config.yaml
num_hidden_layers: 11
hidden_size: 96
n_experts: 256
experts_per_token: 4
d_expert: 32
d_shared_expert: 0
hidden_act: "squared_reglu"
moe_layers: [0, 1, 2, 3, 4, 5, 6, 7, 8, 9, 10]
router_score: "sigmoid"
normalize_top_k: true
routed_scale: 1.0
balance_loss: 0.00519
balance_bias: false
router_logit_norm: 2.0
init_std_router: 0.0118
lr_router: 0.00162
num_attention_heads: 3
num_key_value_heads: 1
head_dim: 32
vocab_size: 9168
norm: "rmsnorm"
norm_place: "pre"
norm_eps: 1e-06
positions: "rope"
rope_theta: 10000.0
rope_fraction: 0.5
qk_norm: false
attn_scale: 0.177
tie_word_embeddings: false
parallel_block: false
extras: ["capped logits"]
init: "uniform"
init_std_qkv: 0.0579
init_std_o: 0.0719
init_std_up: 0.0829
init_std_down: 0.0829
optimizer: "soap_variant"
learning_rate: 0.00671
weight_decay: 0.0
lr_head: 0.0201
max_grad_norm: 1.0
warmup_steps: 200
schedule: "wsd"
decay_fraction: 1.0
decay_shape: "linear"
final_lr_fraction: 0.0
batch_tokens: 131072
max_seq_len: 256
doc_mask: false
train_tokens: 627900000
max_steps: 4791
dataset: "wikipedia_en"
Below are experts of layer 7 (counted from 0) of a mixture-of-experts language model. Rows are named router (the router's row for the expert) and show model dimensions 0-95. Each number is 128 + 24 x the weight over its row's rms, rounded and kept within 0 to 255. Numbers have three digits each.
After each expert's rows: "mostly gets" lists some tokens that are sent to it at least half of the time; "comes before" lists some tokens at least twice as common just after its tokens as in all text. This comes from a sample of Wikipedia text that the model never trained on. Tokens count by the router's weight.

# expert 11
router:139153162142067117138084142125104133092153115122065140136169140138108158135170136108127150082143156179122126106124118136105158136144134120150155098092135088128152132083153107134133134108134099137125102116120160138122117104122124110161143161106116109113165106132158118153112150121190156124
mostly gets: "present", " century", " BC"
comes before: "–", ")", " |", ",", ".", "),"

# expert 91
router:112130159138156118100167104106090108152153106109121146123171099128162134100109149131118126120157122175146103150128101146068094137137175161090162131097151103101129135130132146127133181110087122124135131083123120158123106092143124088131142141125099095093140145137107082141104115123098115119
mostly gets: " GF", " Pts", " Goals", " Qualification"
comes before: " |", ".", ";", "–", "″", ")"

# expert 81
router:131159123143161121067129161127092133119114143115151133082112153131121130184122135134174116142151147144129116083125085113121148124152134122179137142122089165145144124152138119158134121090157167119133199098143105124128101141133159114129119177110189121126120130085131148126135127139115143120
mostly gets: " met", " based", " designed", " opened", " performed", " replaced"
comes before: " by", " in", " to", " the", " with", " on"

# expert 109
router:149146115126146115144124151160093120164126118156122104129173130113158141127143144121152088141142166097136152132151104107121144105116117157157134112147109147135096102108089130132127091108136142068096156125168117140154159109164127089124098141109180121147117090124154122079083164133137147172
mostly gets: " took", " went", " worked", " moved", " began", " takes"
comes before: " to", " the", " a", " in", " on", " his"

# expert 158
router:139131135150141108102103147089127107140157128112206080145177184139151131106131142131135145103119119126128087163111126114119114124130127180111133170089139128084141132140087136146124148142113146113085151104134114099123119127123137131121109152171142159110130162138201116143159135131125112133
mostly gets: " says", " like", " designated", " mentioned", " regarded", " noted"
comes before: "1", "0", "2", "3", "4", "5"

# expert 87
router:156098139126151095104105141129108149158153112099136110103128130171106095100149122094105167140140100155100108131125118147121127166154160140137161167115167118137117093156145162160102147096097115124146128095105139098098094102102105161154154156155099105097112165128122106156119106105097129098
mostly gets: " Later", " later", " Manuel", " different", " Eric", " Michel"
comes before: "1", "2", "3", "4", "5", "6"

# expert 199
router:136143120123132189121102144048082126105114136112098195145129132075148137117114102128118110100131116121144149109118122115118163111116095103122145083126098148125101188117116117143134150150110163133100094125145105138167130119122127137130133098131172119144146127125144107159134087138146104108
mostly gets: " of", " Of", " de", " among"
comes before: " the", " a", " his", " Representatives", " this", " its"

# expert 228
router:130121138118123166162139144084135094105106134112129159137096141100116149140134098154131125153166124123177141106106122096101119135098130126135142104113097155082135196116120095115147135189159158112097094137151100144165134141116147107106109118132173116160143117125164111083137152124143094114
mostly gets: " without", " using", " involving", " Despite", " regarding", " despite"
comes before: " the", " a", " his", " their", " this", " her"

# expert 173
router:118093131149121113116091147147105166120105103119135105125098116144161096113113155114111113141099130124116106108171122168159091172152113086115185174130135126135130092110123098161138142130101084144147106099138124105167143116128123119157153140163095127111097151137103132168075111114109152146
mostly gets: " Racing", " Arena", "iga", " School", " Festival", " Building"
comes before: ",", " (", "\"", " =", " is", " in"

# expert 125
router:156100137123150095106102144131111149156151115099140109108126133166113090096149114096100160142141099159097103132129117146117130163157159138133158162113162115133119088158145160155105145098099118122149132092109140105092093099104101162152157159157095109094118162128124102161121105105097133095
mostly gets: " December", " ±%", " November", " congress", " summer", " CE"
comes before: " ", "\n", " |", " was", "°", " is"

# expert 59
router:131130133128147112101101153164063152139117105139163101100162077125123122107126147108112133121116109148115150136181108169140095128139099121136168122090117127128150166093074112152149116190124093160144130118138117128125084109128125129137139147123088156080100140150112120122104146117109120108
mostly gets: " Championships", " Airport", " Lemmon", " Entertainment", " Stadium", " Records"
comes before: ",", ".", " |", " (", " in", " and"

# expert 154
router:157097134125153095106100142130112148158152116098139108107126130168109089097148119092102161143139100156097103131131118144118130165155160140134158163114162121134122089157147161156104146096099120123149129096106140102094095098102106166154156153153096106095116163127124104161122106106097132096
mostly gets: " April", " June", " September", " March", " May", "',"
comes before: " ", ":", "|", ";", "ade", "o"

# expert 18
router:156097134120154098101105142130106147158156119100140108103123133169111088098146123095106163141138099156103106133128115145121131162152163136137152166117161121132123085155149164160111149095097124122153131094104144099094094103099103162154156153154101106098115163129125106162123104110097130095
mostly gets: "   ", " Majority", " titled", "My", " List", " vers"
comes before: " |", "1", "9", "2", "0", " -"

# expert 137
router:155095135124151095107102143130111149160152115099140107105125131169110089096148120093103160143141100157100105133128117146117129163153161140136156165113163121135122089158147162157104147096102120125151129096106138101094096099102106164157155155154094107096119161128123104160122104105096133098
mostly gets: " May", " Feb", " November", " June", " February"
comes before: "0", " |", "9", "1", "–", "2"